Weights of a small mixture-of-experts language model, trained from scratch on English Wikipedia.
Size: 12 layers, width 96, 4.02M parameters.
Experts: 12 experts in each of 6 layers, 192 squared ReLU neurons an expert, 1 pick a token, a sigmoid router.
Training: a variant of SOAP for the experts, 545M tokens.
Below are experts of layer 4 (counted from 0) of a mixture-of-experts language model. Rows are named router (the router's row for the expert), up (a neuron's input weights, with its number) and show model dimensions 0-95. Each number is 500 + 50 x the weight over its row's rms, rounded and kept within 0 to 999. Numbers have three digits each.
Before each expert's rows: "comes after" lists some tokens at least twice as common just before its tokens as in all text. This comes from a sample of Wikipedia text that the model never trained on. Tokens count by the router's weight.

# expert 11
comes after: "\n", ")", " |", ".", "0", "%"
router:546516540417487491518585440459459505507492497398573471448490608536531465541635440509555499471484447478439498463514462542478502545541597565588499563504526516485504527480490516452567532447499461444519536385476597481551510437519485489454580498532532524437513554514339455505458576530522431513
up103:534538518442552500546499455472522466514501486498538483529527511473535450413432513511532572541444550455412456487466502546541486485579500592558414607465472447465535544474459571480507489511528552597570514466500638521528465430478541491461427465542608547508610507507467442590464520604429564476
up104:556514476512530442492454541431360473537496460552466530513480592514534526448491466549478488473508469462440519434497473430451480363561493477538495545401401524476491432494536507511590483492535482509555561606464449553516515486576598461422504436433550518411526553509510423424519493526441516574
up105:476499454501457591576483484453425546478480433477632559484440452529470487497499426510573444454553555516521514514555564499429475569540458468556569521469405509441573462505406376476526463491523471395494551470482470483523486553441563542456549430479488604432508460509423475525510555546556548519
up106:481612514482427503572503442471388425436503449562443497564492447600423513496574445490487476463500518532431486591487591409431437443512472550429517510574484476482513494545549488560610545513528585492491529488470527553484554502478428495521588517533588433438522543445509418522485473543521474476
up107:475520452505435548570451427436547595459512497522510455393470515506534404507593461486480545568525559494493352425451550489507626491557497592559563434407531595448528483543549541540477491542517568498511550495467443451468511531519558543561497541514489487543510549479511478467490492538608498463
up108:502449607538381541453428518498454424513433487434477507427455499418538507488513479494561557473517522464461524450403583563472437389517588469462491482560423470473616446458508490442563461521452458515490440494469530543543384448481464502471569471531506530569502554526455516466515522532594456461
up109:692519503492463475507426614452515594493477477490595539539503460545523541493406513528496592429504532555547510430509560467578583463497449475480547530438483502479453498573459523475503529460488566493511518462499507454440553415426473532566568515445550526483429512461550611479495511506442454464
up110:446433504514495475489536493451542473407531609435407506403467577516518580481468550612559567475570416427481403501520478637487509610554452520456504506465560508521453519466468557488528532527460467454470498504510508503517484418558431495533460543464464546568519509533526505473381517549508432517
up111:503465514484534536592444453410524588496531517435497454508422479471505441498498425579492518562491544553512521515473507433527439526533457551583439646489516578555449597438483507450546503491465551507434456435471523526586520491442477514551423513585498538449544529473427383516459480581535569532
up112:559472464438484517517473531529437476552419483555403448458409462430440410534444502494461462494478575471460472478564489559602562571491481515538517560504472539447440526494465464533448508422556519514653507486508510565524554508519535471433473507480476465610550497574583412478512536586481435437
up113:506527472466525471471468583529517422547508497444462464483471481548397511498475495476494589484502548486463496491425433431531527525537471570541570510565583392605497509489510500540513501515511439519566414457402622571396576460469437436519540562458503504520530564593478457419457495453489513415
up114:520525547397530464545529463503466432613504418452473477553426439499434456483417503450463448541540544443449523455533575518466564536445570456509481531545512506455548458479463398496464563487488451483478581500412536463442614502540498531543498553607519548519504480513621476599496475417516531460
up115:528518532367531566527552492537550581607466538455566489471474483501467546543514483489520533498563632493403486462404513505557587426472502526575564454445491510633505476458519539518481459468497427471513497550558507474502487561458516500442493459489455440632576496545495442577473528461441496473
up116:475581440457521501530554540555509510429446566431499438530449497507467592526497475582483527447533476546458537485408515484521474540564484552519605484525365534470512527528588528349540397565554452521432473474450487545566515433526600480536497486487437469448421485466447447487542547515477524501
up117:537557547504496489476472480520535404459471459522525490424478522525450522500552367475437566435488444392474507436491500555533501453486469399601481470426522515402493469528508590610544440471492476475555529490537556558489468398543561536449464510462594477538522538501541454518463585601505433471
up118:542524445501455521500509434560487466446390433454524525505477465485533663506545462535576552468493429488445597470551489552512499460489457529477464556471430454529386443447493532522549479595520540461478550531435483605576557443479473484495469501404484564514585442531443498468503565487597499481
up119:470476471534489498510469555413536504500529632488531528479454464553479493434510452508499396574489450500573555519451508442565511477502527525629451562482469535554550511509577461538533469524566479501471549397542602576467526584548507558483367459535543534577520459508416469561552548426534485507
up120:477420509536532550456504574583420519483477438429461663496491451487485544462574495518497529473472514444546554510452553487504416574561468514440405510460427432588574482519534424561536493488473516480473479437502455555509503524431492435492540467537540528532543513544385601500542593476527428483
up121:579494472510496486433357479481513407424463525649464446494536500516504420455529463463420577586446534530468528469472568460446496457483548585422575486533492567478550555527500543449550452553518534451437403485492422520508533528567492465461462471501515518418494514504565441501458574488516429461
up122:485518516486571511474501433403491510513503483495585555475528483515455565545449538579562429554447458451510539435579556542437502536579533505517530469500602481554564449397470481572599550441466522527537557445452510524530557523489451531461522466562429414538397559541540476473619457544533500433
up123:615579554397485589509464480488534455496491539471484545501496604501503537486583489536515523552504583526509469397443467536605556574450553633517479487529477480518514485504433470506538488484448574541476537425435470519491514465559448496491491542496542582438553538506477468438488549659546537529
up124:529537492545547462557516524491543440464428441521587474474555598458521458446586385542460537435550558546422522568602507505540389380524469575474455503465476420478454511458403495454493532483487447542462510443519478462495479499456543491434469424487482359476475474452431502511519547497469503489
up125:550464472523468389424496508372500544450513521532520478550484454542549490472459479439456532477526453449485507466524482507423512553536526483514598462524629506495412569486548429532494522461419596496469602466549530467558517512479472552515370546513519608452432526464520511502474421604547501535
up126:471505518503480499375437461529475534458496377498458407534518507524468467578501535519461467546478477606437459520442546498530498492514513501542546449453575472562411619533428612530596530494477530569581451430531465464507462508506511562528476525559437515456547494575489460493411487511624518475
up127:575559501463469425496549552465493482482492477479488600436446495473498479554508408521593457520523554500338433531443449448502508583564522432490500591452562500507441464506393510546464555521445470423572457561502517483526523536533430470513557540505542456506580493642507464470523500560451526487
up128:562552577398546559538472493551436450470556479466499558584483512494436464484390443547500494461378370550485547509482498522508435512397519520457607498465484441521496540525456393442477513437501470493484548478556477525536499561480551534464579594480481598499604480508454543521471500531482472500
up129:505477488470456614426466465540467512424548550529459395513424544489509508520400503526522498471459455479481602456490401533563536641508504555440419412509426368483524531505495439525534477514513534453518557447443495601472453541499411509461511484473510474475536463464528476553502535545429436455
up130:486497453517515413399418517498496470483530538449482460524441464432534444560594532439554518563442503511506400464434372443517583465530558495482572575542517514503500456461486569555508519578508582474463492523498454555480530466471557536503487440564475580558556511466559497636432458583495459492
up131:491483485486522491414485425453496535511422421474458569574501493473626478515438526458467401485446551461435505572479549483445530444536527523599465539454523493484449539491540541513458519558469587446499439424490565548447461449380529512408415418550621479433537517533523515486494551496472513551
up132:496595501400559550486514472483524492489534499581498472512489554388552427411454548554565496490511451487423504502531556512569447528567510607584462583469415498480485573497477500514518428518510534499496574421516611534562421542469513511472467475583471584404534431475583461555500520530503543508
up133:451567469500456547492483498452496420487482487444470521521478521552486469432419432515437425438523478520573535500566436495406448441574476571556487509430358532379480453452460518487440522453544559480567479533486438520551583527500469483495525395581468535490478546465430435570441569552473467515
up134:444555550354500545537431519448486434490531520556445469342513535436456467519553385502521424452459549485356445462407496478566415449528492468445462490409503492536454534505445520526543506498464513481563503480475475453537454573492544456489469538507567575467537528551522526501499477519426473496
up135:553555451509527490482461611515442471489461542554554443479559491532567445438487626522506552369461535470565504501484501447424532478552516569485435547549546551445485522511513521523565542544516502389511395450464486519559570520427533524535542392462514391499507600527497503465486533539432452474
up136:535480509481483507569497497486597516504515445499556468539389501462450489424524463517521550495479553454421489509464519593606478580534549565490403565559537498522448541560421540494593407464444497543638515479485582449528513497467490480513398477524463581500527480522530524594533575568562494536
up137:443434492512429476524447550580489530523449545485475509477413551551439481471468442562420467511514421442465437484454526514534442631599542466470487473597541498519583593468471495438535495480521522407508486534456515575470557571482386448508490476554447501437463557481492453588501542576560442496
up138:522502532465409488603524395479483503472485503479443482539383420462542452542523516423503393446497547553545560481434474502437548501570487510570467504470511461527514424516481490570456529420510390497490620444551485541554407555551498526476452513468376530502605537471479497528460518544490473537
up139:552483457519541564520428492526401474458480436571489462464440428526493523569489448492468511506597594472523483508458461527519460472493582484512497537626495488506496516514562599466494504479509569424392509476497675522462483394464461444441557528507546556551488469507480443597433485459487456536
up140:613587479437517558551536498397484497479484500496556487552488504515561432531501522601559446509429519502454470485527518487527444497543584637503439620506503474581522504466502512439527516477483549486478387445491616556515535554480476438473450542525419533517608579552441503471484452499554490514
up141:477493569460547474443513451521545490445398478468463439507539579456425501545391514513430510493511411492454392545535535536529531458534562565448546470481492547573505551412496476507503415589427526554535518512524458446516493438519360419462476507484460531408472463502463521478445401452572471533
up142:558437480434589495600478490464532440575452476491516499488358518489478480540523430582548486469473539480449414476529538471557545487560487576558535627458524466551451588492436524469515515487466460489549481480530539452507555443584544510421534519582530514550555547422523491492505576594589521460
up143:473525531433591466563466538506457522470491370422555476581445525435499540519471520548473499532466456491643564475486499518494534432462526373472525440512522444582496556463489443538481442460492601562531634526498517477530499460536506513407453561443428504543526525483450538442482511504478407481
up144:535442561444453435497482478512453525485414518470522558499519555487510488448452432539488422508481476453520439552506474576463611639567541520521470559471497513431426521460427506489485477472496536446497459433337512453550482501432500576522434653547506549486428535540545471519477490467551516459
up145:573482480465498557517483536442447490521464481437419456515350459523510399472587452493401559542552503534532423436522558501486406540519564590527435532543485549500427521532499493570564408487476445530478547444472580535550503530521449530446517502562487527496532440464500472486452485610531480607
up146:472530469425464558480497452414561519490509452487489496457448513521442418385505514513498529505547516566462516440464477530556481468543564646492427580542577525534523511541408463507596435430560570516510525460480483528477457475467579569562462489530449564454502462476401496477443601578557531555
up147:444483521501493474601479609450466571517504513582546465530461498598538624485512503484456513504394478496460510499515464534520474554435475534422466529470506456598500577468473516457486380468523517553603451485469559584425639479534498497538495446572492559499495435517453473546575556546460491501
up148:459472512438443567506574527479405560533455455433582529503484524521475529470510497503549519493538507411510496477494597501405512518501522482428657506427480427601499463462473480566527495416527449520498587460466443464430461554498516528477507527413528665492453570467512465469529489548499567455

# expert 5
comes after: " ", " |", "|", ",", " (", " the"
router:549482500506545500464571507401616470554507466579561435488523490426430450522485576561560479530490451469608541496454509465471376499517523514525433521558477491551510422459460522452553518579502473594484533464501597585540420558488525606475533540544565566532515501478507406541517579526512517490
up41:541574477427496415501579487485521516556506482500491524496421460532524659507560492482531504508522476419430495432515447503524487517530452519502413456470441543540389512567504565453596590547547474604505385531503473534556555445473485585496513498483494564515427514460524445390488550508448453474
up42:528508502485459400506571407491587605453473432566446511518480470502410510535559447479466553574377496502473485545441563418501503582512461458484491509472519497539419485510525592513510494572500609529454459532475532490436520481514479438552560487538545588527429362565468545438489473545508474507
up43:411506460488479575516449483514576501497571475390559523551453498609468525538414479544486476496535574530529597537460487402535591478513472571464500479516457580556529400561475420427574474469480578513470503508593469496416470516421598532452531543528465524525540483557460562522560486508559507494
up44:571518504505501492554518539562604546457567443557443420509479412515508501583522421564479526584425508485558454450488573483483582499542483432523479503577462451555375501465584528507503498525622462490575444477421488472453539475438511567607587546523420504490571482460497503503490479477468475503
up45:537375479479480571456400608463438469498541450589506453487453446505479559478624428572555528494489485526498518485493439489486499483453504591466524470559611514503476441458536526497452579446539422441500377499482496476592450446459509568497517527530483507417548510455388500474510478553485471493
up46:473500353424512474499585494465521505409492529515459477485494429431506436505437442527455554512399461451562463480512571532545423517439577455470563473479493546519476559597536500517524475536502438558437581504497532375506429486488499514595549517461442604530481522471502441438435439532537549524
up47:585549484360450425607498531435512405503536484507542450482487504461487546415539535541491487517469512506486416471478537429438505570439524581554484575460480516465471458484522519523634478572456519489539529447485512482538509517576494556508433475425600535445557560513576467538492405567543526450
up48:491485502460490531552522444488547514444539524573423545433511574550530577456503446453510516547521390505494569486475555581452577520554429546503485542490564607577535439559592521499528519415508561484496595426444506548579412457578516443492569458515460476481497541527570501472543538552573420512
up49:492521490501478564509449542415465490482494478491553438423458500466501513484425447416483508481468488585605477427585458512487478551481562495425604601425541529546522431572542490457496533530505568473507549454551421567527461519545483430443497488477432408511523461459601487477595496569587581471
up50:505469619522444485486497510524549488530504432491480488518530501452457456518441492540501430617449504396487521483460482522457596552540478489529508579446564453546530450397553444478429499537451471587507589519421432478453445568473449545629475590480519528560542472517474509552477394515548429499
up51:507477439528472489482487426536532500475470425511486461524498423528528461577525428509530411486510523420554528465488576489416455493508529543478571534471540485575416452418479396536482622595465588539478526487491482505531517577507511538586432488493443472553499408493537603610505427544505453581
up52:478547524547560468523416532488547510509507469483543431535577505579503492505503601492495495497503483424521522465576421581513479522516470512448541494573511501492526594458337352578560498492440486542593460463564544420415456492500528492596439532463514397533542506476488471538517490505541442535
up53:478521516445541434497432495484423525517457427433535444470562538463541467491535556479522566553525469498534589451572526581422540500424507579524550536521505466518448512481507373477592554477459530469538518555484475600568511517551405586539397479622541470473574434532485524498581481533484516536
up54:521504533493449424453435581431578573470543462462530515505495562433565522501531537457487424450448441517485590455569502442560434448447463479545513536520624572530454462628433477499463488460474558528480471424492465457524458464476505580453516528476538518401455448496573546482536484528527528369
up55:502512540515522541489526507502492469553411421543461407485505525566465432512470502520544532554448453495578538446397502553401497494476550632503506469533544498444466521476585558456564559428528597458424507477573559520548439440492449394488520512526410549554468459566617452518535494529486530534
up56:533429461463508566504488409503444455403430501501430437462572436503520501505467497554497438541495586583454537362462457529507506579434472576615504484503531509567563566473446490518470474600442511426539488477503423522494566482492497562529607590540429482530529485495521466527436490467533499438
up57:462495530500569520520443465589593535569532501478444446483513466499452361523577506491483526550556576420437489493519492499462508483604565507544473496504489498495458461419515541493554432561447479620492511568496526514382482512484475481663473567519534512458527520447533585532438469458528429540
up58:448448527539655522446465543416457417504486474553515536532429533538454491459537495553451481559457484542511485495506587503474565537520488492508463520474506423557626544562563483493494383425509470516475581460549529549447570606479495393576516466580506533506493501510444477504498536424505562577
up59:487427534513576519475549529477468465541475601589466484483513576545431452529533434492374614544510495546518497536513380466480529515488564493536459535483454495492424432552407587483545529545484520489509505475516558544543483476427521399491556482475478421441521420490610445590460550559528481471
up60:566467500499538491488494451469467576409376504480463475495507523611457467528510552456499424493425506492539557389499524533523538578513452580600524478515424395454486569502534506557474471537383468453516469372394433548490519524476494478507538510569518454461506524521471436413522530469445522468
up61:533464414495469425548465629468526502434484488528575543514525478526494468514543421545547549550459591412521544406476587474509437487527565548455470446528524473497467519532509399464508527467536551494451480445468534468458450630576447454533547496444472477566509500587506508542594409539527598509
up62:564514540496489419495428452542499461473440461510499473512492454451491516516461557517514522499541555545497575534547404574476521648604522489485455472600525529435436450577511458466469501332525527441513474451507451567426570518518492515435461463460491509434530423527491608460515582552532512490
up63:515516489480551548495411573478480596433583499523593530457343503499464484495434494591412437473545458509527562505451508494452516544431522445542413512475509553453553465511463527594421467536517546525450533513519422461484434480495516401526506494466515520573525512606481555414568536555481443519
up64:482567486471520547563538567475538474478451480526587459563469472500507440418497476530571539611421542470493428439463405554520541519544487484440470559539498512525437527539449477513507557548451594530541496438389474489523479574473524512491559510524603478503639475418456512587471490587560438533
up65:531548403447579575498498457530459547498490494536544485429533508453465358505589463530528431448514400431499533515566522620434528513500510505441535508547507504583538498562538478536454473406455452458456459443422468482549429576457484562466498542519432511497463403412545500559507548495544554479
up66:604502533533576482398470471495518458487503513531483471437517496430401404434469513391506565480448451493511503445455496506463445536513580544511445460637412529550507405471497455468523424469536496473468550481598473519495464473444407501453477452425603551499504418488465465453493455470450514557
up67:539384424455476499537501517515441553488559487520596366485454439484400574522535409491507475514545460465471548458468436516483474559514598554438460501525441459497485510504428501536526478585520551474451523518547479582553542497544497413464418566483437560378529495476560450480585508493559501539
up68:571421442538497485444531441415528548519493529376553482557478436533518451526465473426517516438486438538480503483412558442532460548462559569506525463484599535526459526473493472528449471537470487471436539465439461477502592526506520666483500547548555432458475501407502508615518523502538612509
up69:536532446430488507573517480508514559522550422436501570500459519471505435460507428532436422536492626415493523604519529571474544536514554456562427453462542512439431473430468551490472569526549522495503461443392567532499502529476576557485498537534373545563548553459494508565518533460486554406
up70:515467499407537515483554410551540489530406476580464467530531485475361466516507572542483582490390500507578558450480497503472552460533487503437443646416428457549479496554491490477524456501475603553487568485514480585527562459559503430549432527463506486485467436568605489505490490497503483471
up71:519538568533573517558528544496536534447510531599507516547582415542432461588558473506550480581434483550567417468507483455545521485539464445429440496522488445593532452499451500530516482514558541558510468512535475556392484515436417467476566530488550561557579477501486475559366501490435436591
up72:508544495431521534491555514534458449492405480479504467553645461479525488580498548527448513569503432509535537485431484571482539554561476526578533516479511491547458551424563488402542413607457588574542501512495532508526530511430358451560536451522573483521420482511406489500475534512511580521
up73:449515543458446474483551537463451500504588513675534402511501516390486466464577522461523502430569526509405440511499480571518574484486449598567538553474466476480532534491429459523575596597446437500531435493508472507471489533467551528500450426513536495498459489626519483497460504520574472535
up74:604489480463489469487547544518495516550440503429515513560535569498443585530453585487517529462460406444573543472533584537491466524455440564400472545483580479501589531589426463483522359544533497468523426588565476451432515591452473566478511516462529519540540443465475414527555500484526491513
up75:509488577386453494582534430404615478499501513513444485455473437588427453514532459531532572470518488507499549426494514471447563524424557543556478504571481506488519448485563533441408497521451512455410549453465460651550439498477569571399486524572464468470532487488521522494519568524484490459
up76:471397449462434541441462476404574473389523500498570510385475519489548455503472435438379483531560488472546507464516464487417456523458532546453570591548475554555513487557463488463495392440546521483545485466544505509596468509551492532487449524613534490456464412481509525427563533523547534522
up77:529462428419546435465503406507499527473548499437459520570499447609492473549444593504516501612448499447509486487485486494486488427448603545428466581437467515495519502471539597535474456486486614439381479467421545427499507613499501518573450427491428468510484502475458540540503487496552530463
up78:510527497490567528456574430473464528512378485507460486558546569443491468518492492515550492438432459414571461462549506425584466512478544482518542479523527582601418551448528359526474486508493551495443602530522500432545502513502354564559497470511538458541506466484484567525548524465582542570
up79:543448514506458375438425501575557522527398452474466516487507450559462543524570553519526446470526522495506551528527423392481479540519532518523494576578467498527403549565549572491488435453507594494577383511512452524561511514433490554422419499559512464469456533529486508398451527489560472428
up80:550492541535560583441494358596499499509509501662406443485579462505436472489519562486487492518464492510507522425508444432518472464528512499493463517528512534590504464433503546479580513456525536540567450539564510483439436472491461495445458522518463567509447399539511486526408472526465430630
up81:525495511484466369455517461437477581512437472527483428474534530456466480461499557524504584553547445536475451462550468492501595625451476471463464520565486613511497558506444555569490437625480494544512482489497438478507554445465461432535493449566563433462419439509560516397433530544556532486
up82:533484477478507567452503588485544458520587516506496500467469520616509547537486534475571509463490523514510393452466356540477428448406531497438627510480522608569530506577512525517527455538550493458454518511553504484423445443473441509456565500481451459556458536548611465497540484608559491486
up83:457533469553555526485439587540566500496560549522509562476493566531473457542521438620548468417475608419542577458547556546403496509501550536504469456483531459523452584484529576505592487499478485419483542553458503575521533539572431431458444553475512542487404446441573496533526512495604500517
up84:528563517489638470506581530535486473552487446481511492558460526511482523491528499562452430516538539458452445533495489558499527493483466513560390453499528439415573500489496491550572486406577490453526582467509461570459635530415454433413535521530563498576508510604456576453576477473493567534
up85:557569480379552579450473424537428549413434493529525479522454581521504434445575605573444481517606482517548392527488576447491520536520539481512515508448504476498437501487520506533461459495468572537496511450512508597462503432518510492414400508515465520444533438551505504539498565525593555416
up86:623562441505545462466450516436467525468517503433573507491489510492452452528405555535528505444535536424487452487469517519554496437526498572634534456568509528465434460504513500569423497527466429506493508379556574551387553477447485473574556452513530463523481567565453547571545531450457473416

# expert 6
comes after: "1", "2", "0", "9", " ", "8"
router:589473453440465477536531430470568583502514575507410504470488561493454487475547593587523495452564527423498461494471539561475532566516536557494474561449456478506511545579370474420555454510506590574473620558512482573530532490488511494412518505583491574513538517407530515561511579502542503480
up41:548527557411490554522487498443587589543469502503453417508387514519612448403517487460480526582522577569483385355444572565545579483494500507510427556537489557499462476486506399491530519519495489489527503498528552574480475516467541450473531467489496487529517500409506518491522564599535558519
up42:542520551459574566469518471429510501401469513560534488574379520500335458482413589528476489499505520512466485472464510476522493547551516620481454598559563500617537529566495514516544457524483513448565500454500516539472460490535450504472421573582442573447522458480433569459513460490505470514
up43:531482482514520560448551433515595487523506515537594514538535490456487654557439480537542554464441571522487429571424424487544469452528550490502516559502396539481524600540465581569460538550508585551570504475487471433572472484498556449521499516576503581564503536561487442494450524577552444473
up44:523426455537507511472550502602390376427575486541604496476523578431489552467452510529596543497439551470492464579449542563567590524547465602508469473567531493517484496542463506496466479499445551546618511450463512494482518526558490454472495496435539449477525432461559498577426523541473430530
up45:467450450530553498440391539469510487471490519466490474488545426532443521463401488515520457452504531438500513491490583562601506391474399543583459474520499557577510515535524448530544464557418513442507571532570619508521407509604553441539420476502570446569562529508499546573465479489537507521
up46:569596409449473519437499471462483577478555595487517486542380444439540451539511485521480506502520616517473412472549443548460568476438562406557620480465514530444487461475512466441559517501573517548491440439525568549510495558564462449420429508486489529475482491401490408487508512524525467482
up47:489500551542445523468485543475588448424516450432491555464493572528579470478501490475585530448464596560444462484469490504572406466533481530550500459518473682487519528589430458603510509468479544540481548406516467485557493529508495430477483457541555524558415473487613504493548559533517473570
up48:525482463524466544512598493479455459577497433510571514469620444442453441463569580488556525450415516488503496422522546496488444490495491446562466487415502502449419463630478525582606487474521496480556405557397495475508496431477518445462445539473594505491528467432558535472473573531488461444
up49:593534393471523436516517473552569497497463476475506456626447506514537453573364496483468459467506570437438491453456530474498523411450462520548543545547599410467398490524531486567477514487437463541460506444506461467474580550581592605516511463449488488437514510523542535470525568543453479482
up50:526488442419556523511442508505576492539508524547528397524442589561481466459467490545456528491514476503497441437560475519487552561555595593542534592566404519501503490570419537516543512506407628449522576411529540570426457470459465511488483499489515519455642485424504469537492551498502481500
up51:471612400441478509510536570453529503422533551457526553559521465493563467569520576481528477562518545503415401470467470436471486429465524536518554503557431516493578452512548508501389545460425449510514514569495515551525544511514536535441591496452541456478614441489450501555398435471469505407
up52:567502541446564495580481458505518447499523533544535455468488545541454498492610407539490522517519536463511454413442460539501508445489499544506533560477568457562516495514393460479513485482457575592575604505462459509566626577473476578441345444534457539481546538513515484446492533556561503439
up53:411480409417548486441482470420524488434406465485530496475503512492455446539467444478548433440470493522544509497467507489489508482481399559561520454586491504531538546490469520458466398528492616529481453554560469471394556440400519389493494543513522501468482525607435483389504488547556454432
up54:553540477501506476473485457407519493441462487524442474393478557550484495435529464562506444550508505580541415464461506493495472572544559528531398589480534531482505530543393473481598517492400466604485507539488458623453479466432541521507525559566504438497580461422461480451448556597536526546
up55:523509478498503504490528522481520422469409535546498419494537423440510460505519599538504535494568573555470527517587555549478494499498402473550353495510466458516489415426582515442512417528445568529492509539494551562436596453572562471460526512587596400471529520435482546560462513500474523445
up56:543449552494401499529537397506404509489500478504585594522470493508528475480509556534451499448559413530512483474507508561589477474492537512496512510431540557452533521572495467454448386432523572478479636482511428468556479573541511498461433589574537483455491573521537430495447532547608520423
up57:535532584426558507522503488537582428505399549489483486479557533575430564551392464549437516521466471448509502502491514440556429548546532564485439534504521547488595482461458581510573487509552598547474540502509507500533495396534506545451521551510438540640437488456532495510555566524426400497
up58:487467532494383549411560456496455474573532489599584455515490547524450518443575500482481517563512450522551412500492517506517434549520520534486489528455447489545464459547539399458468444549524387572368541452466481587510560501479496489516444484551384490577486568552558557554550560498526529475
up59:575534457484553484485539577538479573508467493450512487504507545542500477557494549573520540525517409437366501521468548580472473568466492529485445455472606521529482557454416516559530522519496512484461538455553420524473470506513378501486489552428332453584479510537446541557507490471626534503
up60:617443448465529491480511490430535409487476508524591485464393515525451485487520540543457500558566613392522532503505464564541488491544514525489543476513488595511568492466377528610538376505488520493452515504448484513478526512442514435505440477636499510463506455457488567563476529587541541509
up61:569505522440531463553548515450512517469464574505488526515534365456470481498458561545431543519464425481481500500574557625515513564540511452481454435491519474456516496577536470392447443475503521489456418456460562642476440608476547412524404487479527512436530387497470456505521469501510481476
up62:534368463520505409503465536440462556452440477549502514523451461469449454416551487439524453596471461517599515500479424489461515484472480480532536573467542494487439650491523478504473407630451460447474446448530493594494571509479505498500424480549457576492481469489584479488558428512511520424
up63:479525514550469390444529516567455480375440572486486516549486526572526431445443541512535427442466510386506557528439551475530532434542494506496439518445434423513535537503509505583499524452459493511485402489456406517588405512482526494501601386474542547435477514514473530488535458480585563460
up64:521541579478481562451528463442491599531423524439493491491537558425503455429550518508431535480477510471473540397446503436521468491497509515388537584583442486444507494486634536570438458567493594469470459610507495560496464452573587527475491507503489455496476560523572495412497492471605521503
up65:476503438507504526440515506503427524468503563465497508571562462404459510490541565481473544532517532568502367463498575468488448431477576589557465497455583507484495490474543525447557455460488469588508536503578515460479464508562467537653569523536468418449520575419488528563370434532497485527
up66:527509549380492455547518413384549532525430472487555479495442606529592526551522547477491590470494450492496508543430567466503512489520488636433493559540488534499458511580475524514527413511475549512563429472522586529496477496452545443425512538572453572460500435429456509497489592554514578500
up67:517492439503570462496504474565589463517534566438486501486457524472432581498502449476509543495429534492499527503513501442545457458521427562381440526457574524491510402522570582526485480589642470367436444459424495512526444512498476557487517547478505428545412516531567468454454489471414551533
up68:527471427516514512454512543370486536542514494549491510411485566565428456521496440526526480427574519484427508485402476465429456506508536458353492434531518442459572515521413450559493463486558517485465501455583535441455504555442446410548532434391522512494516498455501424558530427485574551501
up69:468505411470481445538449464537474510555539580607445491532418515504461452542468403499437469429548549455420540519492512536532441389569580518458532477487476471557395550495462497585515448504620463454536438473438537553501496506493486496507424514493429508526478467378449418462529490429556484462
up70:549631402418501426520492536505572534462438462507487493493509589553513576452524528462571527514430610564557546540435512564428525523526473496503537507486524567495403493519402455532539537444546418547536517463487464493450544514522460474503572454469504620487440489471536555441574536576504521569
up71:542452604525482499570520518375600593479507452517560502606501604522502443517447520479484460576510433484522470547510528560498487526453395561503497464524513557553524521409439401566430500452493528478522584539418573414405508442535428509477540540499554548465454492477459492484541504489533493508
up72:589496574471532492487482530476528480486558488525574450486512511501575548487528481526553492617474488498540447484520473536607485459576508525423524457419502549502460522500406479545509339549499477487527556471417576473489471533374494485545417498667527536468521516522433584535481528520513537461
up73:575501566566528504540530507454383561556502513534487491551429495533547537487443492601391502486526477547513445559542484524456531599499470584522545460573510499468553537414517511398504490589566578467542532454471468561510554492450500485521455531457556375374563437516497482518425552497490471483
up74:544455542518478508512569497563468546483570475461485427639452570515423431462477477571543481492501519511465456481542462479466552478439548513488520514465505439486606571445539438532413394528523505540422631517468419486438562503488502545534500488421497413494493514524506507524496426596612565525
up75:567426487521512509497480547514575533490446473592521451455446494487499530626471495571552575565481527390477484421492527555471533500533492531461507485496628472546576508539415491457436421484457530488511499457645538432420545541479465579541543462523543567578516424502508563569496446465500483528
up76:521474512492498595506513512587542549504539550394588451479550575497543533506492531482516545485401478503574469522515480552457470517533559483460502471502567453508492557533568455495451539463410510543473419446477550520553493429543418410389585542613453624502534494478574423465517547442465496466
up77:526451561485530464477493494504480497406492513424496448525428459483558387421490525482529587538434539514513388561445443461492444629548516591489473520553493475465420517495478482491528447538467528497484594539497608467516502473473591562428526484594507545510564434463435473610470449516499551456
up78:484482473480511502491519480432462504478497552459475496432492574541523404479382461494482549491479587516510557595527536495530527400425554425442510519531466523505524496476440477650416520554509390515458505505461517501508595377522600517458495458524405479468510450467478496555618519542500556501
up79:563528442444531399513535466450473446459465498464512562500536532475487571521511468530521543501487542521532503583530585429538566544487515495421528522472452501652516546593486494458434492492497466496543366359521587438538539512609487536485525429574526526558513472457450516439565542519468551497
up80:579488442434511591478455530452550499437518531497555449408517539489418434421523583574558536559487459465525519438488571536522506505454551515478525477513474580549519455555370417561516530477475438566476558558425537510491541535511467521425469501588438474509545404529454512577535502555611511490
up81:520482583418477508531536441480484584507478555456427428543460538516425493368507500559514531563598504509531456485482506519520467465466533612467485539489620546480464559501385474475522416521498576534487557528519508562549472454433454528488427510537491578490547448491369444500570576534514534481
up82:548458501535495413542487612454488605530456517533473473455480365474522535531523488494485492502469486488431455457491408470526521456531539516565449453555405400478498465503463538559586492393474522483507562585500555494463501465418469556348537518544492560563535572535514562474455488516419475523
up83:522576545520468583573497533489481448416494497531495374496499458478426592421636501448532520558541489504484522495354487494564544425433544507484494551341529480502461563521461488433483505495463422569512528438491474546502527510549480465496428507582567516532479505508542579516518485434469511516
up84:387597576488483533593343485454521535528507516556535456425474542474535403466549472552494485481469602502475486480573410502430459510515511545533520564543518487462565525518469538465494568495469469454524412474478423575526518455507559389491570458502483421456504548491537577439491579481512488473
up85:612609550491529429572459475562537519558503527482526535522421480473517582522539496538508528514565589599380484534528508437596531488448446509480560587573476485470561493517564540501444471526461523438491464471435469499577495468507569479520469544553487510429481576507454595432463443520565588537
up86:434462488547473528488609472480477528496397499423574592578572538553569511450454513494513496415432507582484461512401529577565494422455523570552483454463514430525500564511501487530479458482435485553537426495539555560410506575517520457468599450551550507501529531490428479533465530572506477609